Weights of a small mixture-of-experts language model, trained from scratch on English Wikipedia: a shared expert of 128 neurons.
Below are experts of layer 2 (counted from 0) of a mixture-of-experts language model. Rows are named router (the router's row for the expert), up (a neuron's input weights, with its number), down (a neuron's output weights, with its number) and show model dimensions 128-255. Each number is 500 + 25 x the weight over its row's rms, rounded and kept within 0 to 999. Numbers have three digits each.
After each expert's rows: a language model's description of what the expert responds to. This comes from a sample of Wikipedia text that the model never trained on.

# expert 9
router:506483532533469481501474481557513501489476520482485527533501459497513495460511506512468461524570519488445458470519481486463506450503466462551490523497517490500504506489518509464508510457518461457514451522507489548485485534523483522489518514498513459445529477497487504469516545478466509493464456504462498474489505530482527519526522495497483485475517476534491514513493532518510474530516
up1:508520485502498517482499514515493520516472472479521531468507490534499517526492492508510537515507514498540489519477460474507519513526546520477492522440508509534489516470497510518509498512477507493489488479507512497475469493477466532444495511588527524510476470477523517447546507499468549527528453507546473475509533488491479470505524521498521506513510538512467503495549493468538517531508
down1:492524467531477515494466514474523463467503483476498460455514467464523487502511494497536475502511499470538490496472496487521547499521517490516503495473537476498478505536501492472527493501489466527489537524485479505510534526550493480496492531484494521504505463512556491576545504462485497504492487503475532504462493542474468500494506473489513519529503480480504479508463520499516497532503
up2:529478459488485458476522539444505500498534477526485481479498528489543474504500523494442488523506484497509519520488539502488527476478500480539516493453472495535478521494501479494483525501489475509457530509521509536491521488541488448492525506496478518522489508535533404540485486504530540469467474495506521482492491474473501481467496523473531482488506495462519491481493448478500505484505
down2:468517528473549524491493501522454550501516506492514541504477535462522504501523487478532499494509549500481554520512500477444470521494519497482501490522446497511499515493458516508520529475495539491452504480513514518471429486556495506498523500493503542473497471459496508485508482556484505522532492456487491474474533472491496485479492469498550468481494493495487522530466474476505460459469
up3:519506448498487512486489479490497451504499462481473452494503519509484534492454531505518502505488512498506469542495494445540457517490513478507519518500491473518449539492489468447531524527562446509483519541502486493500533499550517458515487547488507501535468477525488513544494520500485496468491481492532479510502510479517461501525488538481524517484490518470489492490466506477525514486476
down3:461514532494517484483519525522549551539485509513515533483490493514479520471479492497431473508464470500520451495472476519518539465527474491479475478540494538463566466502519500541504547526504505479493499495472510510472509477513472493508506531494513510513491427499542509509474516459509502483495528511520485524542524491464508514507505509533493517482568515495532525490550450505512490490460
up4:438520497498500476508522537544496512476499546506552512508475455482492532519514518469505456510500487517505521490476525488450499483491508522525510472502524494476506528515498520538557554471502498500485473499502497520527514482481467516472499510488451510482499526474534487451506510492508508534553511480528466478537506477500470478556516500491551467532528461466455523516522488513476519494521
down4:501475476534506506482534465534534473527463511476504507477551522472495527544483497486458497509473441483503515505541466496513495527509478510483505494445445481551488542459522488509535472489474512472482473486501537528478515476520487537498521475512531462497495502515528550510478528523524475487515528512518490470467525528488487519519479496550490481499504543553524464474477532552496466479529
up5:483515512483495516517480507459527477497485500513482537512500545491477489530487479498511528484518473528497553525485485468491495478506504512529535514528493526495515521558502523463531502496511520456486508504479503479532492486473510553457509508504525464523524498544512514495478512501498505497483466515517430450515480499552519459523527536480470534523526472499475567480471496530496491541476
down5:502455519501476451547535487508506529460466538509528501494529532448522489499538535484487548469482476538531477540491496467492447551476499497499490499511510481485522522479537483506554499523515519541505530491507474478482494458488472455516470519458509455470466504514494500542495440505519485489472495468509506518512509493471440497475491511530519495425466519472499489534493463507476496506475
up6:507475489506483513507467524479574491529475525486469546491511454517476543510515512495503537475529509503496512501468471533492513502490480493501497492490493527497489462519519461500477465529468461556456506528501542536473505464511484543516449464484495558462511471492536441479515524483496553486470506474500512482491539482498535499489500480490517457478465530463445486503474522505510507508483
down6:503497510502498523518513495487543448548483501521506469457521477535490538488472528495512513496521536473457488490486510531526481503496492481503485516463458478477483532507442535460533495512542465520479497489530502517533487501469525511517457467515471572495521501505522540464522497508535486531469489532485492489532496471495474515506538499497507467473468505501537520458508524514491503477500
up7:550474456493525523487486524500537453512507490464454530499451492491492550494514500472541466503508477497456500502481575490499494495533559504446478472509477524529535478546453451486491504546514503485501498521502492496563477483486522522544498490515510483495495466516485485539514472532519503534457488513496529505511510475461519479524494493520498497517492480524473498493500472487490537487487
down7:498505470496544486557494461470480474506529497502536464500541503487463488454482543496512460541449561508523527478503483520480535524492498531494459525486539496481472490473516509482504517514511487454476486494506468497504528514531493506493479554514510496509481524496462526506519510537517464505525478525512497526480522491516473498480548487432481542496508489445481511548428519495499498470502
up8:553482529438481576494496525499502511519497523568500520493483515465498490531472445448502469471498511482496496519510495474478529485482535537503520421467505501492512479470507486477524492503483530480520512500501513477485504500483479485475501490495486502474524537512541509544481517503517460495489537530486456472472510487501513556497495500501474472462520518495529532495525522504480524519462
down8:521515512490495532458478539432453492467470456516486536507486523479483543512483456511491497492536501541492502508505544517485484453491476509529462491462519498512550506512468459508470471461501484502531507519475510553458496507506499487476562532497491563476523470546535517520497501488473485475513500486465530507481493464498523470449494497430476478515484515497497497498505477479551469505483
What it handles: Nouns for buildings, architectural features and settlements, such as plan, cornice, windows, town, in listed-building and geography articles.

# expert 4
router:514444549549493497503519478550495465488475519550472502480474528506491557465489483517502488481479520528482517516469509466531482529513502496486559548494519508491498503469503523495495501526516543489537523497524503514531500552521476508486510486475460494495483509513474463513535506515482454481480516467473483480504560478506502506486439527507503526492522481497528527567513458520467501505537
up0:535519491497508522489482484470531490480537456495478516449491521514574449486511480495507481520499490536487550500522515488507513493483500432537467462487486499506490480521480486497479511524504455490489537497498506465505519529473506499485531554502534518475545470542521505480526533512478544530534477480467494501483491470486532479514538467520483501477505505494512506455519498470535508503493
down0:483515502470452501492524518512524539500511520509504506538461493493495483506496522508514518521506544487499476479507497489494502563487502488478517517520495468506479508531454524485508505488472567501506504538481519515496454487470534517510503505500474548529500495488577471477491514532486514515489497485449548505529499474514488487482552488478494522482472502541526488503514504506454515522472
up1:568505515531459530504505490488473521512524462488519481506448508469508508490524500471479505505527490493475486488467471491533488488507507525500496507498519502481458437549458495525482457483518475536499487523483472523490461465477547497528512504510468523545472511499508481489493487482488507485518444557532498531506519535516505491545529493466537532504498504472471478505516502484469499529508
down1:501482509490499458476543507500494489526490521514472479550512482459508495494514521535498503487524517472501490503504488519477538529490500447493523493508491522515513482520483486501474524506525531495519504468484478454496494508519549515469492521531495523475493471466531497501501492474489464475483517504473578525508514540547497518478475479544507484480531516535515550502496461500486442485482
up2:540492497499469507543511505515463483499461477543520490522504510496500486478450460492485486487491495509483520493524462540508522524484522473480477494520452488471480458473486465537481505515455508495482544503466517508513517563530491492529521511476451466482491488551514511510449481545541520465467490530543527492524502491499471495461520535511484520535479499445497507498466523466554557502513
down2:526505505484525473504476505576477459494502501427487494504436509465494567491496514518533532485501483518515497526507480541518498533544566474500484495481501501502511513533534472492499469518524499511506499516476485501485495530482532477487495509493498511501530484496494508530545477524509496524501480528491468503498489498528493456493498452481489482514513481489481524489521547527553503497518
up3:495468503510500452502508514465527506503487490524525486486489534501523477548491491496493535525492431490513501508451481497466512477476474495503492470486487469518464520482500502508517553487469456493515504483510473531520495517489538494481518527528473518485526498479499486479496532481496518517467489540509525488551442499475487471472498539501522518512489485474474517510459532493458492476472
down3:506442450507492520514493507461508491512524514468503501514524506534525495479540483484512486533522518475504510485516478494495502468502463522498512498487537515511542463500515520509542489501499482450453513484481559492518506445504422501558500524502497470491521451512495515515468505479456521507490461465528498524497517533449440501492536531520473510502485478503510487506486517516507528551481
up4:509465492499499474508454584470505523502527493509480515531491496462469485516483491524484541498463483469497519519514502495511501518519509525514454473482474522522511452508485531549436510468521492508494473527515496533532520476481521498512505485545514483472463488530522497472482448508506538533438474512495510543500494492509522510513496551506511473484493497463473507504515472488494514541498
down4:502492536492514463522528519474525504455477479481475482511485498550481495545489488488523513536448456526484483519496533483526516503497538501507507502492487496524532503522506491517536490496521517497475521486495487516537525520527467520491525482542508508506480508525543508499545525472470575503508474530526537512509518468502450565536525529486499478462492505490496475486513463527497503490493
up5:450522495520471507467487481481467482545508442511510492463458508514524509529474481502505455481490483463516489516498493479465528530479571549473492492485503491501475488472471509494480471485552456511496504509478457485506502507514513485476539495568524522496512525466511544496454542529510468476494553498511497486497500482498527507485553531484529544512476529495481494490455490503532493490552
down5:524518491488473514493458520451527549519521478536533509532551532467431467543532512502524466483459513488444511499517510490495485516461496514536498512511504479476517498502506528522505512491504517503493510499487482515532463509516500526502498495457462533503511532525483562535513505497498475502500435494464472508521516488478469493497490496485487501463476514462405489484473512528445510489499
up6:471489461481522509490499568494518469535497497537506533483478488486481499511471476507514527510502514488522463488468532466465519485459448481521494490488513495468472539482501464571510490473487522479477496514477533536516455527494506470494496487469519511452514491486515453550500509509502519450510538501512533474470494464497483490519444477491502517561501540516519482506485556465483492527489
down6:488507490538496500508502541542504481480468470531504539472489498452497478510508518517536480526495498492468472488473525498496519514508498496527472518484472452473508490510518535526464521503467491511545469533467494520477483458487496510499531560487507560552523478555513569558540499512492492522482525530465487494455519492511449470505527486537475482464474461520537523499515469494462475541498
up7:503484504507494521481471511474493524583522485516480495509521514528480430462521526460486509497551527468479465482493492538509511498516495485489516516472520508529538480513491551521519531477519503512501497489456500511487497518524477535500473483529511530471535507538484489487499510509477529471496483529535528501498500515496520556515485518511542493556512511500528480496520511467489494553496
down7:532548501479558510522545502500480524477541558522508507459440530547505512497473526505503491509563488493497503492490500492530480461476487506507486506526461508502504465512520493500531488547495549510461511510533474485488489504498493524452509505493530455567489529508514526447483499434483479501504491468513505531505506496513532538505535492496496493510531509529543515503485505496489567509500
What it handles: Nouns for personal matters, relationships and life paths in plot and biography prose, often after his/her/the, such as relationship, job, police, route, back.

# expert 36
router:470465481531510537503534467528458464486515498558500483508500512451516526460501485486521491515493505498513484531455486512515466527494523493511509475523531484503487530504553518482530479463477479474543478482473498517506488477560458511492503516493508522509475518521521517512529522487481434498482511521503512515497529494501453477483442480541512514486495503506512522516508487505537530505554
up1:487516499541519493526522486509463513500512532521490490503513508528490458524521476526485500523514513534490495516471536484507523489488462531562480527505497489506463489456477517537447473490481486468488502487506508517494483537540498497474493504537504509475551517520480505493543512511565524507530536496544484467467502482529482492526500512494496514476487486524533470514463510469504528511471
down1:533444513492542492497532542494498506463492455483473492494505521511489470497461456500523481504517494481538486495488542506474516495525507516473502529476524469525489507524491482454477490511524456459483470465494475495471486477477545500462512487516505570471550508480476503506484521521482519512465525525525488508460517513520528506467443537494491517514513540487540456471442509514501489458541
up2:535502458519484483485483545474551502494495472451486487515477443491498468498492508497493476523479539540519510494512519475472499494495472514514460519491506524525545540506484446522487496492534497473501526534448470478474497512497489501519426553516470507466531486497477471523527480537510565478505529524532548500532511530500522481492530494457516489521503516504509510503487481489467492520466
down2:478477498487515507542528508516473475560545526504483502504502497495517504557509495448526512500509507498496517475511493555477457473486496531483505518493456534480532547460482519506507501505539480470486499532516480526500485481495494468537502460533501525453500487510525508475475552535522526501496465512521550532473526472545489486493485512465508519504498499509507476525544491489502469539524
up3:519524489512482489527470492516448483507527470477507474480521491513526496512493476465483495521508478474480517493523453498538498446463521453465515544511487547501525532447530494548497509473462458498496476520503509494470495462495473499528489515549499490456502496475522476437520498501483531493520528495448523498492516495497513474519474492499495488498485446513521490463484495488482515470489
down3:539484515499557475512537509501524496526501542471534509503499499525509494538526551503535495500494525504489474498456497507465499470545479546495445476518503488499494482504494517500484506486481447487503494456521526529524471488545553484517503502536508488515455495519505489490493500447546550516525466515510485475544508507533535500479521551527524470524503485477527520539509530483522482505501
up4:536504504510479469484498465469524505477523494512480512467491440547489511484477548491487507554493516497526505506541498534485512465502510509469489472514518535503547547498493533530542486469511492452499465484492497471483479481519489545509517499529450527491473515525499506489555515543527499553526456513514516500466554536468535514507496541474455511544538513468518501531477507505533519485509
down4:515485473514517520500482516493489481541453494495532499487529475503507452505485489478503493512544514500518511468507506471511500521528492499483476487495496503511519465503480475538515513514485493502475478526454524461534494473545488524533499483521492502505506552459509453431499483508516527514482506509506425495547481527466489510481499506524475538500482438518422474554472454501453511519533
up5:458514505494489500490543437487515494512490473516473486502497513505517498507515516487508531530500510501489484500509481457495476513459479460490513522522463517515496479519500466469526499465515488524466470523517451538506503490552522471511525502507475513536496473472541455457531536503415529515555521493466483547537532485482481527535523479492510530485505537493534502476482527485488500534527
down5:489433496466501493516486496498522499509499459545481483524540514539479497456493485510497495520522490495477539539493499503469539496458530486511509498481444491556503528515550543531531490488523498454535475513512498494506495484456493509532534496504522514514514513465530499467539502473501534488494433491511522531493468472524527481494502502508478512497501493524499493477468514513497475473513
up6:496515499481430545535512472481497501497542491463489509459481524463490506491529512471488473509481529529461467501502502559482487494510470530467498524506505490501477546464461506527517466502494501514503453447526472528493490517463543503508522504488447516513558502526457508521506512547470510515567514501526497510524491514501502483518484496474539478516508571481517508514476484512471470508518
down6:481524496487473464499489504542477503515516462522450509488445508475500489491493461525502450502460480463496495484472458476495499486453497481514525490515490491519476499468489509527547472449484475464489496525488523503497495513488499506489497492487478514509472502445499558501497517509485469517470483507458454508493495469493529517551498514500544523502456518547522499443539514521475534458502
up7:551498500523494499519485534504476468498477520515495501489477525463529490515497467516517551450475520521531466517477522492507492510476490498491539461516514501459521445520466476475489448493504505516477532472483492475493470512508528507502462507507512503494493491520519487536471469512505502448511478515498447482473480502491509471465523476497520505566497503501478509501537482470512531507522
down7:534514490508469526505519530493546506503510508528496551492522491506497467507534492491481474522497531508482521467539467502448510468506512492510447474541469506475453472466491457445483457528483514465520472483476449483477530501501537481444512496455494541502463533458490481468478487494510514505511507512518554485517504508486519538521507457505489506511530524537535526479510471497554472453499
up8:456483507536464549474502511470493504472475470520488497503524532508485474530487470517501476491504492548525490513487515448489517485490520531492527487470505507476476458522495501481484526499508473509497527497479488543503517503495517502480486481476519468530482470526535464485505493475528527467515490543467506505503516499478508560486505506498514466472499500558474577532468490507514482507504
down8:503507528486539515486443555510547464523505507492472508502531511503487488531543428518477550531481513523533554467498455516499505480520458534463471527515510514510494504493540498558516490489507507504476480510480474468516539493531473499524480476478534478480517527517518507517492494471548482488516506512495424514505493517512496499509499505478488502489552478485528487512516476514446501510509
What it handles: Words before quotations or in narrative history, such as recalled: "…", within 30 km, came within an ace, and abstract nouns like negotiations, request.

# expert 10
router:465522488432473520550543465499483509465561439510495515517501481474510495499484487461514455481470475496480470501467482491529534528541485478488538515481497505487496513507516478470500529510486491498509508451474496476548482512522505463522482505502515525533493507514518512519500516496484491491491514506517566514475484472487450485485520544514486471546498479475551536515538497522541494476505
up0:483506486506516498510480510468489461525483512486535528481495527516509499442538492513485459536524550518508537518487519494530532503489521491501526508474544522504474539500504476480531493475463505465488504518513510489482482511534502508517483463491496585503527477497514477497480484518495489532511471474478488498510455492492487455504516509509578532531515535503508513523489534490495505498496
down0:502496505513518493464476463511484508500467512495522466472496489505541495510493467474493521513494478492547460507517497494475491477448540505501510513541468537531513533509507475494477495552566476501505510500489517475469475527498481453453473510499493515458483508487502533526516481495537534500499535458509505493461488497520490511512512509491487483487493474554537495468478497495478523538492
up1:553469515492515504492469535491528517498489531516480523485505510460501501497502539519495491501509530520523510523482491530506466519489522479460546497498514503494543492473497483497518484504551496513485515515517483465483498510489496493510493510440482508523505502444454493477483520515522514523508431466485477455498488505546498493523460528489488508483512525537452521560485537508478484521494
down1:514488472503460507504549465458471524544540524520529507504512494491479495548462468496482485504480548517541540507507511492484516531542498485549535501511489496494533529483498500505541475493489491469480474478481499472491521533500486484506456485497466467522507414486512506473477472495517511499486497493455514509471445537464500536523493495553495467469495527482533515492508490492459486493535
up2:519458491510528455488470523555495506502506512505476488496545535499503543473525503470506488526503526519490503493449526460473510541478519465522499500478521522515476505527497465502483546528514523514496449515501516454534492537532517471514532509501524484493500522511488521508518549524489474500524466486526504460517519534471504484487468546509522524476477505474465525565516530484497551503470
down2:507479531522499483520504558483521420507473516497493488501484496502492489497494519529486493463502504549542434514472529512495491515495518504465490465496513561512485529525480555507471520499503469486475494492419503566500499486478486502539496518492512486483475492536477506510470492507504508508466499486497494510493468540505559493513513466539504446518497450495530471574478519558503463516511
up3:530524452489497490490497536475523435490509480467482460496473470507480523511469553488500498511524526505525485523493531526509487503500522500418498479525515537533518488516487531509513491475540497527503486509513486529515528507515527433546467494508498502521508500525496488529559444537467481492514451471517499497538490536490500490501528490481525484491507522477455477530513494509470484534484
down3:548538470507517513493505462493496506519479505496468503494497512503513502505456497524476529477527503502490518537518505463493505497509487497529545498491494466469509496516449526499524508480451527492480524530513531509542495500582503515502502510527505480485513500477465536469499511488531514478494493475519474477432467478534460498498478462469502490548508515531508484536514503500496478484468
up4:491483459508531490458502505509553498511448526491491462489506579505512523466503474513508476534534506503540489512494510486508460463482493516464492487532481494477496529512496520516495505506525503491489525508505496406495497533484504529473495470513475427504484480478493520520487496459503493473542480451471479503500551499505503533504496511505540496436458557507544516503517457496498500501504
down4:547503519530484462502492459461533495469534493474492542503468518523445542506454478498493543491483482521509495449483508539519488526490514499534517511490509457512552485489497486505472512508512473481536499491450501505499489529461525537516489477477460468486543510526527508526504458520507497478487512518556474521542524508496502466511460500495468483485504474497493479481481490477474506501525
up5:512530480519507474451486496524477487522466475482493488498474495495424523501492459519513507540463567518491526484507562488528469500496489446502478587511512521509450502507469492488480501529501492516479458507510511464515511521474487535472499523483516529477548505513469493504536513536532511484522497495498486488506516473464481528535494523501465528568492505499507506515476522475484516529505
down5:529529476528467509483553502501477439478551512500549530482508505484502464520524514503536484470509504539485501486464535529498497498502472501503489489489511470489532484518518512482509517528512494466489474497511473515501514528498448500514522530532516504513530468491478536479529503480500464508526531510450529482475504506539489468485507499525495503485512495464509471579515501498473521488493
up6:487524526502513501474470519537492482477486479532480502480479482492459456494470516512491498504461480525506533490511455487493475550517518464524447499567493498504504507531502549494487437480549474518516531479497520508522532482503487521481505500535479544489490522504441530476502479507560475513509503489532491472548527508517475538519493487491501481486457518480497507519511494481466500518514
down6:531522445512466495496546506543527450520495499510486434521518468497456506490526508537526483464469490491469472510514484564504473502534490503502558517484458522554515485494496514514494522495460528499492525502451541466491494503488498500525511500488528533465495498515486505518513524458538492490525504506515535496522493527479513508506490504530511483457496532534485481519525519536558509522493
up7:503509465536518473487484522492481472502489490487524512511523405514482541482480453473485492494497504517489478480492523511492498460494497505515478461477542494502530492514490457492541482477493464491468461453478504506482500500539511521500491548490482516499499519516484491422440505500505480493496444478485501500533527495507498513527476512487478501470542473446425487525556497490486521493491
down7:510479513502466484465526481480503517500536498531522511521468526508502520452522543451522507502461493485497509494494478502527560500508479439533473520466469505520476462514518543494504460477500513538512474485460522508502514524506505476534530504494507480517502500530513523484535507514539493557534518506462504515485516505466474535488513501502480532505490489475532537545473504526501445487496
What it handles: Heading "=" markers and paragraph breaks opening new biography sections, plus "for", "with" and "joined" naming roles, candidacies and affiliations, e.g. "candidate for".

# expert 30
router:488482525493512474502519468553511467520530525521520504510516480486513493458551523492523489496474515506525521526502496516525489519531491519469471565464523499485460508470486504511492525504487488425503510523520502505452486487462446518496526526460498479530514489501526514507489485528492468495495507452479496466494498508468499512493454496505469487447530514500513487437481493510483486461549
up4:515532481452474463444485499502536480480528518510494492492515487496495484529507465476533497489484540517484526456490492472418508476488488488512539501450507520509526488517512492510513513496535486524472517476490483491526506495491526513522472545493495495493466534500522444512539511545557499473514486490542522503475487447504497438528519545472499489508468487493476474502510447473466510523530
down4:481517491516510482514490485505495486505517544485517494517524498508435490534524504528518512489510542525509469486510494485486477497489542559503524508467541542528498495534478489513515498494467504488500531532507480482502460571485473539532496473488490550484515460470495503465520537532514470541485510516503496531510465535471546501487499482511475540538465449473507523537504509447491488516504
up5:528510503476498529446485544516485522511461490496496552515494466505487485485492436525500503503497526482499532502505541469483521496479549503476533535459519524503507509459470497503504529456509541478502480537486511534502445528533490511534476484489468528500458512471489490496511495559510466498477556456519527486503492480516508454461533535507473509515499527536481507527475533484529509499531
down5:521448475527443529514515539500497513477549500450540466542514524497502502506486503503481490488459496568547500468535508488506460456515495522457527482514484477490502498477496505483486517529491463503470482494503490482501489487548505516511500472529474506496512530513491528511479485523472504510474546490496500470488548453482467540523494514521535477544522527430505549467548475441519531522472
up6:488540462532482450531506451525473492492531537510481510512462506477496471516481471476485502502464507500522475479464533523518548446456478513492488484516491495538447511442459496457474506520513462490487507535488511522468499490530462475469498524527507464458463471511493461526501492502531510488514539525508512525527497516507487491503526502486473478507511490490477493496503479490541495516489
down6:507521509522537545504509511506498498537518453500535503524483524514504558508533477478526509507567502472558487487480470502495464494512521478504525530483492523479473482473494474529506491484487475472513497520478490539486536455535495486509496493491516532532516508495504521488503542527470508506482511466499521526495547545501496521488485493509526524481445513455476502519507510487526443524505
up7:481508502549506487497483520491507493520476502490526502477492475482508471485536488505482493507564473487535518486485547517478507492475514541535510494525483523505520526491495525517490513514491488499479518495466498509486501521501480496511490524504538477483463498542508510485471481469496511486502504498524487514476534519492543498529507465480510470466510522475549488477527460489487519509538
down7:526495461516515469539472516500472465485478512479485503535506489494506497563468548491454488493526439503518493524505466495519473514513477493527487485487515486506505482493532496546440504495510485517481536488525476499513519446521483498522525482546458490471534513528501470546499479508531470489476476483531446490462486481473509519498527462488475492459459490513498543455503494510491503496499
up8:530499500494506503490521535515579495514484463512508484496501502525463543497467508521497511516513497486500512547465562493484524508497500492509520461499463488538501442530474477494473533471490496468526489505506476500530525488511520514466497500509531485521487515474507466461461497514527513526521542514546497533539516477505483516511534537480543502478491534536478518539504551469476529516545
down8:489473513466520502446499496466528495473529519487510482531541487475515470495536489547484541472497528534539494499507464536500486513500428460469487500490465521480545501489470577514512495506519529501500525511515489515517483540484485533525470471540507520490536482481496469513497519484503487524472492478485514464504453485452500497503515527554500458450477521468504529525507480453480503481551
up9:495488490534531508508496471497522528501503503482524470459521558468481544476535515447458515555489527540508567492508475495485505479507520493506472502507509564478507562525525501487464514520538490504491524492522494504540505509491489455508526487544523473501509497533475537534454486497564492490492480500468478524496477526484531497507516497483501485498488551510536489513497503460492540507520
down9:484504508488536512485508443534478514452487541488555514507511529497508551502472474513504498496513545489503504529522469508510457495523485461507495525531473516483524520523491517539480513502475472494485548500497526504492486485506468446519493459494550544513492483451499583520534492480475550505498473504499491483517480497515471512475500473533517446490534510471468521475485447533512508511494
up10:529471476467553529503496481483542548521499518528467501489501490507513537500526482485500500514506518481486515543470460467461499515487560465521505523452495515444478512541490485502485562519470488497482501511522514528497510495488497448511499474490448524520482515544492507487465526504521542492494489515494517502506445520533511491504512537483513441511483508485499432510475483523485532518520
down10:506500471492479507516450473504485543512452483508487482473546493458484500494487490489542490491501472482508491517508472508491481501550504496513483489483493487498453493524527510530447580494521517520534513459473483476491488481485542499498509468501564505466521492507511507513560524467502517513492497494505502471449467520520509531410479517528482486511506530461495501461542492533523520514523
up11:509478495516502497475512487417503497501496486467484487495513454464520501513492473493479502547539465506465510510521506503503520500499493477542457476443477525515501474479474483546472475513529480546475507509475529513516469480497520457545519513481495498478497454559501525527492510474540477494508522562507519547511507531509517519547505493459510505480454494463469472506490454477507494505483
down11:507547492482469476490508488525475484523479484564505501539526498495448508486518465520500474549475512546471499499547480473450474523521492451487568512515512497512524456522472499501505469517523526486505506503517463505475471499498457516495487467491494499482486530503510474519508548502520517469478488491477532505480499473426495473538496471484504488517517500510506493513528534522488510431544
What it handles: Location words in geography and route descriptions, especially along the river/shore, plus on, and, and place names like Wisconsin, Railroad.

# expert 58
router:490486489525512533494520470525495506492512537520505489487496508538518499490511520520509504494529503548486498525496500462490474502510506537483511518494530504513470524519495460433515450521482508491525489487510508474471497476526473474482533506487504451494456535449479510502489503466512428521504511486533495503477453470539524528477496485491560516486478510516480533514537523539543518499516
up2:503514482533477500485516525511500520481469517470501478454463479486488523524532500497495452535536520506499500487513507501485526507494539530484553544540484521544497515431488515498496510484484513513484509514508487526499486493568509526508500507553513534505514480457485471484495518520492542498548525473489506453510535467517508462526459519467465482523490462491507496478506496503521520518476
down2:536525487503526521462497509539466473468525487513521518500501471555499493514487551544512497453503478520445502517481524532510513460517548526472460477493455490488467486510486444479449530506510472512567485490514475498519530477504487484476446489512524517503481496548497510510486522485497494505513555529486506475452481523501472506488503530519546508512502490501477450475508489496479537534511
up3:516470464526495491459466448494478553510511527520501541502450462491495509506487515532513476441516518508490494550482470541473506514474502494504498513501502504474521477488478458482489486503539528512518496506469552450497522480538464466525465480485509496471501518486486470474488484515560482515502499489541510501503492524512491550486466499472536518500486480478509543512532500499493520509509
down3:506518511468533497508521534518515528514496469513492474482499493490485512469542517511574486485517471531490485492483514530497481537492497484513443475508466472489499491525487497449509504549525521452527495507520514509491487518521502462499549479473498531527493514480467507474486475522475494514519458488540494503468474542530483513505483499490556482498510502501502479550490514481502511477534
up4:513522465525474522466502488511483485469474469508502478486473530488488459487521518489494475538503471504489470533508531533479477475501535463484478488456447507525543508513487492515492502545460485507480463505532522509478480502496466486464481452517481525508511455484480487500496508506526531501520508503576483489503535479499526457518471458470504450460496521511469512450480485491469523526491
down4:439509516563514486508506487482463490503525496525489509490487517479496519519506495478516508524492535520542483476530493524498503452501547488489522537505485486476502482456460439484427499474515506508517476487517471529441520463480523524489540490520468529492485512531466483498529462492505478510545536424515494488473529527502506481470473497535470488478481495519509502441473494506508496483482
up5:530507498525483543512508491481523440522542484504502488524496499504454499500420484506493505503506506465464552471513484471454516519475539506471503481509503517510510511492477504498489451487553467503483507482459489509508464510489478519509497533502487503488524478530503521492504452519503506456495474552512492523501443524499490526531559531496516457522444534502502465500499519519497468525529
down5:503488504493504493467494456466528529525510493497501494523498501540540509496489515511467565488529459465482457545488549490499534531503509485485519523467534486462510517532469553516483503455524508498486498474497512516578498471491467502455524482479541485491512504512507561503537478470450463499505495507508506496509473501511502512474521478487519488526520479509473524556507531467471481473518
up6:522509449483508501449492484524468530485546591507456495501443504526482517517525492520525507489504529520442518556489489504467493494478512531501510478518479471490522480544486465500477469483559469519500510495553505471490480491502514464529500518486528504521459481459475513515482475485531458482510507474527524464504484473520463505530510501500514520470487469499496508472501493498514500518517
down6:440447495487486511511515501500526496474475458531465524473519473509503520478545507505564510475495450515503519448450516481520515508516472471516497508462529531520479524499546521507484516493496552478523507491513505467512496483488461478460499485497489453455485522515520510523480546476526459522512506502507521531532487474517503485467480533511533468510478477484535501556454530475539477523522
up7:475519477540457493503489510467466491542471455486519453462511486496514481486468464493490505531456500463519488496542508541520496463503539477437503487491463507490539490479539481541465506483497490546492496477522471488487488480480469520509497547538540524525522483527485501515447551516564520494512523498460503502461549520505540504495513488505517548511527549490502468488506512467460503515537
down7:478493528514487528487522504449477484532503508535438471435507485548497498485504485475502510535506496478519498470500498521512529475534507489501512472507495475516523494491476462498516514485519505461479484481541509493503495519450474494479466510512478497513493485479544489510532538519448518496488511510490499497505486488484488484493492484556520534498502489519539511516531421468462510520493
up8:529466489515521555471514512470543516499513481499553469493461482478486498478510483494505476480504502504491545522510483467506493507489494495490518509505464506517514493535473459491521490515522515473515477466478521476449500503499534515516443503472478502469469532490503513542476491497531479502549501504505521546450517497499540469485480460505546489486438467520516526515504447513471534496529
down8:536481461530524468520491511502514513497518496508513496543510536533549466490526512586576482502531545502461519458490499499481478530511530516509502478455503481506468506542517512514520495497503496474532555504472521508473505545481516468520487528524484496495521524490530479499501518509491535523463499490484534507486521520469487475463544524491502498488510498512521487496497501521516554506448
up9:479539492455537523459504461461555486502484473502545449515502479487508490522503521508492469517482498467488506527503473518517518521530487489544480520508472526501531533545506478472478553536510493484518516480534502486535493487502498513481502494525536511474517504490490481437463480495497488492532505510435510516518463477468504438515522462505514507522517558490547515501489470497479536488524
down9:490468477487481525562478524481473512529501450568524513488496484492487522470530513515507486443511498477524547507491507532492530515465499491472479533519517518511485484459461467509488476474532515509482496493516520487430529489482497484546509531506509504476504467512539524475476494594486483460475475456527510486498516507422489515467509524466473481538487524504493508489526491490510449509466
What it handles: Nouns and year pieces after "the" or "this" naming a work, place or idea, such as theories, efforts, song, album, island, 200.